From a checkpoint of a small mixture-of-experts model trained on Wikipedia: 31.4M parameters.
Below are experts of layer 7 (counted from 0) of a mixture-of-experts language model. Rows are named gate (a neuron's input weights, with its number), up (a neuron's input weights, with its number) and show model dimensions 0-127. Each number is 500 + 40 x the weight over its row's rms, rounded and kept within 0 to 999. Numbers have three digits each.
Before each expert's rows: "mostly gets" lists some tokens that are sent to it at least half of the time. This comes from a sample of Wikipedia text that the model never trained on.

# expert 23
mostly gets: "),", ",", "',", "\",", ".,", " ,"
gate2:467475536515475539491563487561486463440511485504517540573494549529526454498528519511494470561580518546533495437499529533440531542496548513507513503533541519511543539526458423504448520576553526443462470536571518503488509446428545484594516523486523529450500505459439474524452550509545582445529436507494450532484459519585515471543559521504510539446489486471449481537584532430434489464473
up2:527445466517580554506495486421497609568548491452512463521432481507498477510565500430478508453528512444548586494465543526546485451507498497432508521512483514515446484538489446488532467579542565478506533498553539526466523472460512577405426534530509458494456467528509523471422489513529467474497477494518475539482453501478494425500503516476566468512451463580519471465435481421533486508516

# expert 9
mostly gets: " fire", " Mc", " Mur", " Vir", " g", " police"
gate2:516495539498485543526531465565534531471498488541481480534549485507488444487471562526486424531568468553542431531492572529498529526424487439502494475452603405479511480448481551498506454499521502401482498496447489552568504510542494549545476519541458488454508539567493459518518457565461530505495568567539487411497487415481456457502506477516568451505521520504501526481514423505428541506492
up2:512548486550510480527428575457545536535512517499448440471454548489550555476531511419418547458569532493593530518475505501508475463630471522499575538514492452455466515479485533501486500498491552427550609475516524503498546483500517432433420525487500467453456530450493477544450524515577449473471526523463553497463479528475501476499518471471484498485512518507494514501530500451481424536551

# expert 18
mostly gets: "ic", "cient", "ental", "uman", " Mic", " natural"
gate2:434532507512497485472482515435503527526546532462500536511452494504458503544479515493505387548512647487478479510540451448557519527511529503496531545536454607468494497477520497580512499507556422490547518436495492508463530438571450495547516518505558534482484421491484521522461499499480411466467489530456521505580512487533492541517488483501442567498546523468499528500466523622522519506460
up2:473478502442484524535459521542413438521420509480512529490560454512511444481505601477552552491439489502579481543479505538535397544498497505487506459485511489518490522496524473514476545474495527510460549493434488510501564408491478461501512479502519514490410516474474542418488552480522485487527503476539514533530456501427526511459532412575434573567541497432504430490483502447504506520416

# expert 7
mostly gets: " park", " Williams", " rock", " town", " water", " Wilson"
gate6:437532497457549467486502588493445486491568482514504542453495473513459470522506460515453488505538585546524520411494532521549497495538599447520527500556496498489465475492524527435526543507517479480486479461457630492505446426484441509494479536495491530588523495529526477540496536482518536441533544437562498529454574463484530541506432600506492452532510507527498481509498534568520492471410
up6:513540505481537448511453475543535505457487474459447523494483438507465492552564529507456542419504475468520387455493521452551522554513540466476503506545493554466502462451437509508520446587516473540480501503505531483526430475508476559531445475511483514525553542562472508531461524486576535432550536532537477472524531580553521413458509472536549565488545479479508463455462575561473421478469

# expert 0
mostly gets: "i", "ini", "ti", "li", " Li", "ali"
gate2:513457448503547467458513481458477488530562551521381497479531463523525573533533504489545464554472532513559533532567487501527469484569526460485417470522506451424473548531440529547539483510481543492429487496544543497468513508528507446514517495507563543483499488500436443568532532558570521444457543488519528545500540499511495457543584464452498445517571499558510450451585489542463516462530
up2:484516466459484505551492445559553429528557450487436445402485520553540530528527471498529475547393531499510559510505497458503481461442434506459506407443523416405452502527480477499491497456571471520491528476541505549520486484525531493508509587516448499546512516518507456457556511485504505447480479461479493525539437492459493513447562457495477525528462540539565489443444527427541489451510

# expert 10
mostly gets: " You", " you", " How", " Wh", "Wh", "!"
gate2:549404554525519489493568543522524555477492557431461489536521490591446516603523403451545487545547536508443501480505477478499466535453520470450543475548531486484571505535432554489483549493598492589511491422520557451506489500495452480512513490480510520530469471498553469498523480527579487505485525495481494479572511442475446470475422501455487489411537481445497502515478471509498497524524
up2:506541455528526516505423506483492492495445489540513384501530564527485478491480482487473529491574538469462527516537505463491464499490485448479475549568528544461537472487432561508495549525515438527492586554516542486499579496517511550548507514497415490516487492485447579445561474557553439412506457532466595472509494435479454541512492417469509474475510494485417504471555490545540548534479

# expert 16
mostly gets: " School", " Her", " His", " whose", "’", "'"
gate2:480540497481530491542517547431444535451500579521482532473427472574482541498518467475523519424430451507465467570553532475495545505555509506495387545548476490560443463551518482448517507457548463535590531525489509506570467541538510495476470454404477418486462489528436517503457455570482517471479407514534474556488533495534446459516514511463458503500501532490469543493549482500546488471485
up2:552519517548506513466525534426560432489537493491470513527520504490524431505464480410509529504585602535486569440494470521482470517456529463516459507448511509466538501464494516507487441462575522528470479485491531487543518460477512459512541575474507558538461466500548539458552421520446542539502520515551472537481490480473543458503509509558418484596457546477550398478499527546506523595482

# expert 17
mostly gets: " other", " three", " two", " four", " several", " many"
gate6:486475510469541526484444556477556508547511488479451442519571448563440576519492559476503494441585523525494492477484478539475468495523527515484475510500536467437482530504494434439543487471461553508587532420520557520492458579539534567440461480492553440428553490439507550513530532517498469404545412515538530453496479497501467546435507498551503514535498527506566556520517496507513440487460
up6:484469485499515537517499475551508417553513465532514467520504498481489456465510574498476550511602445573482479539478538539514482535519515507469483509490504532500525470476500448443543542549551479520524480513557516516487522530635453605532506607525482440471544432461561506538496459565537496546512482558493445537481515491557475553490498511508527573468511532470586542512531422536473452534509

# expert 6
mostly gets: "|---|---|---|---|", "|---|---|---|", "|---|---|---|---", "|---|---|---|---|---|", " Coordinates", " Votes"
gate16:521556480479484485461477463458571518473509499563547507517553542534487520518478519480500427525453473463489526575553492569539524481552506484494531578488510473526554436482497520486477560506454486547536510483481507452530458473598553549533515494490468585505482489442454527519417421465527549513530530470476554483457484469520442519501539488520499449475411477458515509539360440504517560458545
up16:513492574472537505492529409488501518525506546498540511499491514554526491521518492467518502534552502406503540524459480509517460533506470492545500487464505494493578434589425504567493537506533548454541391516493491475604494504597533485462511492481472506397496461547480539544451471497445521518529477475515560526453545481557474484501569498558477561450463478478529438499413512557481526555495

# expert 21
mostly gets: " used", " known", " took", " held", " located", " played"
gate2:479538562489529426479516393437549528445529498516483567520471565497583431530512561532428555511532526497531540532494452504553525510521415472521529535498523506550506516497471472433463447537484540514543501535563459505501492495562540487529502573568513478551419488443469541523520483530523489540478548497473506513513511483479606528477452524518511566514556537438490482505528532521414524569484
up2:579442473477523490540512538532493491531544492454518371471553557491544548478538476484487495468450474497548509432429508473508499551574421524516534525531552478503477507522522537520546506545465542519395442483499495510497477437486506493454495497421445572534550509512546535472502518535478529507479564500507422479484548567506447510520496512452445478516522541485558486520466422478570417526454

# expert 15
mostly gets: " North", " second", " Th", " Christ", " third", "′"
gate2:505493508445564451455476574497517523571460544506466514447495439497514498500482493506464589485457533497562581468486526536439557442518532464584570427488509523506470478500486511541507494570447471515480445552517487519510516545567511449456525460535542456522479543448499566539499549535505482440402501522484544455512516533473520526527497595509487512515494508489563580453566421488473536529532
up2:485574532513416439450544582426494476476575470538480468468504485482487428448510450481517521472517462477526470490514502538560466529497564498489537529518524518457526510502539518499504482558517489450527539354475469542469529409502497527547401497449488552501533459475543504436470486491463535387517482498480489515503492499508484556531536541479480504488498424500543493505401517529544465457463

# expert 1
mostly gets: " US", " USA", "US", "CA", " MF", " UK"
gate2:473522538466535555523515490474511423467464470414469542548509521565569508545447576559473459488488503505550490509541518480543467456488500469521479426564496502518525462524452466456460543431531513479629499507496586550465517486427533442471516529557515491531498513504510508575530527491543439514540444462487532476443427505497494610521514531551519441449483471488517523522569507452500499504521
up2:517566519491469534498460456508548456495475504461480521527457495463579504485437548531524501456465476518615476443557551486517488453451501519499494370527499467556516475476512490465453538480518545496588508590506520466486526486449480494490470508551521501538543478489527488568586580487547462486504439521520430483433435534474484561459569513548558477529526542553467532485531527451486525469476

# expert 12
mostly gets: " educ", " Adam", " program", " Corpor", " Bus", " Turk"
gate6:516508516550542531570551480482490475481459535516448503555526473472563511545526519570583521453471448496546509480544493496482492484610519521478537590525530485471511508568529492494542498519456487598491469414504592492528495480515535565483596435604413416573499476564501493561459474459506582491515500517514484485515524483515517483489552486503502523531485519516496536499516552518479515493537
up6:410479552465493419500533481499540556549465530505562503493540519492446498531448457556427532551504506429526547462553450510478480541559554503481528584473553531448518549528477521530481500605455534407536550417552489472516484488440469487510577454500552486469540525458505544488454507532567522440480503521440481443487446498563525465483509471495506485525493503492493514423511459467474486455490

# expert 20
mostly gets: " was", " is", " being", " had", " has", " became"
gate2:533540551524492487451516540570470505538493534478451448479469566480574514509583562518542530445467508401432495577452515552518479453467585536518502473488521503500529548573556514435472512503520542490495397483505435487528507507492502529451488453546518404510422511461427545512498445516468520497465451561543528512501514488516470469449481465472498467588498518498483514455505480455462529517443
up2:465441514497479485505447517598462444523529529506469527494451570439614496538491537490484500496493485466408499536509496513508434497453566506509464517472495502514505484501585479493510520521449473481497544424554447429485469521494507504495439485532545428492421531441452526540557463488474498511495495573524488443540545462545478515466467467443583468528537465531502473458514487442429527476395

# expert 8
mostly gets: "pl", "rup", "urb", "fl", "medi", "mb"
gate6:579519493535564526623572475455507575539448486493471431478533447508500501459481471510546445479503465564543503466441463503486435520490466456483520528572540504475476547530500513458463482453459482595473452463482454457481512547526447484504527538545465475465522520465460527446483513515524535405424543491494501507500536498563477488481457462487458552559437570467522565491525545471570496504511
up6:541494472548524540525523467489523479481479496503595444448486431457539515489457484489471455560459518473513472468465450492489481525491462484464484487535569486480567503492562483509592487468566488601439511553496500466505483521494468487532468491489503502456542594490478523486493456586567485467470590454515492533527530463535488434480546423525557505554512508469500517470480496601593568508571

# expert 11
mostly gets: " November", " December", " February", " October", " July", " January"
gate6:524474466517578488511508555526601473562549516549473433523520534494495569503502500492508526559469519544476469480524436494477563559507535516507528460487546526407472477499548441547505490528478591445528468489489422563526489502505444511428519473538543520473507523595476492535525453468491450454513447488526424476515563504502459507540478484498571431565456556525463504452494454447540436488477
up6:470540511518554510553525416553511463605549503476533399515464544559543546491521464480489445486468489525511461509521542478456507517440514508492524524457527495488531621566522515527488478531476545467463440513530503561515469428515532503447518439471483431505568555518520548559514437525468494460470454556510428518535538462483517504521484502519510461504499546465421510513488466409518438567491

# expert 5
mostly gets: " s", " S", " t", " r", " Sc", " Hot"
gate6:460560477545460499608522536550507497578561518482530438475513461514497504455468505461578416473458484570456603550477485506550504461491523556532462485513435453509494480550557515478518480535465496533517522489534491429451428509490507460468533554476502462500512479495463565497487497510503486442540455438461493537511525433535460488447546551479384514465514454558490483483586536528485500529483
up6:451534516454495532555473542598457574458512462475459540504438483513535460466522545461462474457532520488527494509550492405525508495528517558470540555525514581516463546495460488524498551504538470514514477490444471624495523521499568408503546427546475507444439436458511522489493509473530562431449500557534474495487449516504590468519443462527574498490499480505491450497486463486554524487475

# expert 14
mostly gets: "vironment", "è", "anche", "forman", "bec", "gram"
gate2:441552533586539521501510519540476468515518496500490542500525543530533557542522423464472478519454513638491450455485609459479500436457445552490470456477493537515511492569581552564508451511475451542443532450448457530418461518517459482498510521502565522470507487498529469515453501549457508529483511402551583503467493425536529544526496505466468471536517495475506520503463526483476481527469
up2:492547606457477474531449525474543534506483508467515462512524534518516516469457468516501433474539530443495475584453505509497524470561532551449516470548493559482495424485528447581479488441507555553479562522477482445562523488479569513548572514476453464481520533435457457490563522469476397424497529580474555462519419446480464457467497446492536524496532508504508470538570511534487502489519

# expert 4
mostly gets: " re", " con", " ex", " cont", " pro", " pre"
gate2:561438548505561478506539535478469491487552507496492482502502450517526460477491491489515488473482442448549560482504545410442436457546480526487501533495505546490509495497461521568498416433452593504582526419480522544453597582512456477456493564500502470482543465505560485504503483539479560505508539446458572458516489544497501482504553573444500471497537503468479467451479404471486440507462
up2:492503552472456511519542534571480489439494523484566520573567497481441525649525525523461493466372549518516595496558491518505483451466451510444499484469482467501534485469469476499532521510495463528489533511491514521544502496518467553501536516443484482516456519503514405482494517556533516509531532529576513473516507453494415513434436552507562537531464509483440488507506516551497423431464

# expert 13
mostly gets: " Stev", " David", " Wal", " Jim", " Jeff", " James"
gate6:444533487517547502510488500509538453530477468493477568521492481465451526467483554486535437488505538465479440489430480511488589502513502466577527514468519495452503411478524457521495487488462471512471450478527488549477528519437447496480475605483448519490513510455475623482477492564564542494483456608496505395499489435572478527455453563466511497550504502483499492448524524563543529439552
up6:520535548468516473438523533491486538494437545433530434612468495491535495471598496470479486496474549564441475476508520509454533445525466494475543518486454552555509453507498447433474534457554483449495490473539442569522525500540549526499464489546529466512504563479509528533492501473490508518343466559509515491431434469512544491505503480554495453564478541460472522449505488560513554529455

# expert 2
mostly gets: " York", " Angeles", "adel", "ton", " Francisco", "abeth"
gate2:556432527463417461487447537488569482495508480547476474501464451489448448470538466488564481529532528429524573518449503502455516556490480518470473507510513486518436510515508439578466515541466537471501571501369538478500527494462519459494481580541516480440545534568507526523488541581533531469499576544510512477495523575485489477481486446401486497546504447531542479477465576483551514483502
up2:509458558440506548503527507441488464490543602472495452444492484489515477477505431496475510443537546488495557571440501515461574526480466431475502431534496524457445484471525536531538461532461525502506561494455548502559495559487443572504431446549517529514568474491565543441492548512458540457461507577538529510488495506508460527489421471511468455522471486527566414478520544445498506565545

# expert 19
mostly gets: "ricult", "ination", "gress", "cess", "ency", "ement"
gate2:523431558508550457483481520507517446462488551473507491516516463539445448449543451501565497491576469500472562592517497504530443427468559444488508496584603525470470555484505552541489462574443485430535532515531461500589514521525433496485540526443560500484408511470490543444501508528450495532519497521506505498472479582492439526510507431462489477483532577532523496480526520526472527464501
up2:547579500520514428518477553458418494514539510523435534441554507489436522426510460549492428531513460462437504418496516487474505559442456536434511479503575503462453583506547530470496522489494564469438578480536513490512496470466472513518573463495512557516554476485502463534531515514499547505515471459536441550400504547442526515532478431476491508547541496533520533508470472516569428507491

# expert 22
mostly gets: " the", " Cup", "The", " Championship", " The", " league"
gate2:508574553490507594495466535550526504447531507495466512521491504433506479450553515500508552557424527495491480542455506500448519545512508479522471558502488447557450491535505490546548496526547474472456496456466575465477456526488495541479554449474527532444584523463487507488537526501470408548469579529609492538448556515480560506518556570512496486542503578482473526501530569508507541397505
up2:502543510518435487506519504569489471553531469464484429452531486452560528503435462561499542539491525531615527526501525495482481494535506521479471434426403477422510519566439544592507502475500520526457513487506492489519498510478542479434471571514440466571445511495528458399432514471508567449453534441511464492499500459500500443507454502473473469421449534465481535503542494531512499543506

# expert 3
mostly gets: "\".", ").", " ==", ".\"", " ===", "\n\n"
gate2:507532550493495528510552485532494552565564491478405471609483540506547501474534479543474454590449458489522513504507479470460524467492528617512538546530553514544481518513504456513472443481500452534457420522455490483459555489465453544561503541462500448516534485461510429462465449488443516509424469531535466476519520549536458489444495477575431453497502429509486500533529548503566474464454
up2:480515501510512503498448530530482501405522477561589509435493505474500547552496507472564525430535510475493546515470463483516498528500470361471564471427461460496480538472517539522577561483483520470537567460568505541535404542494454443440456521525469514480519528460501497530455556540524449475605505475540547447518455497449515472540500561434471509468485531504514523490465505472470506543545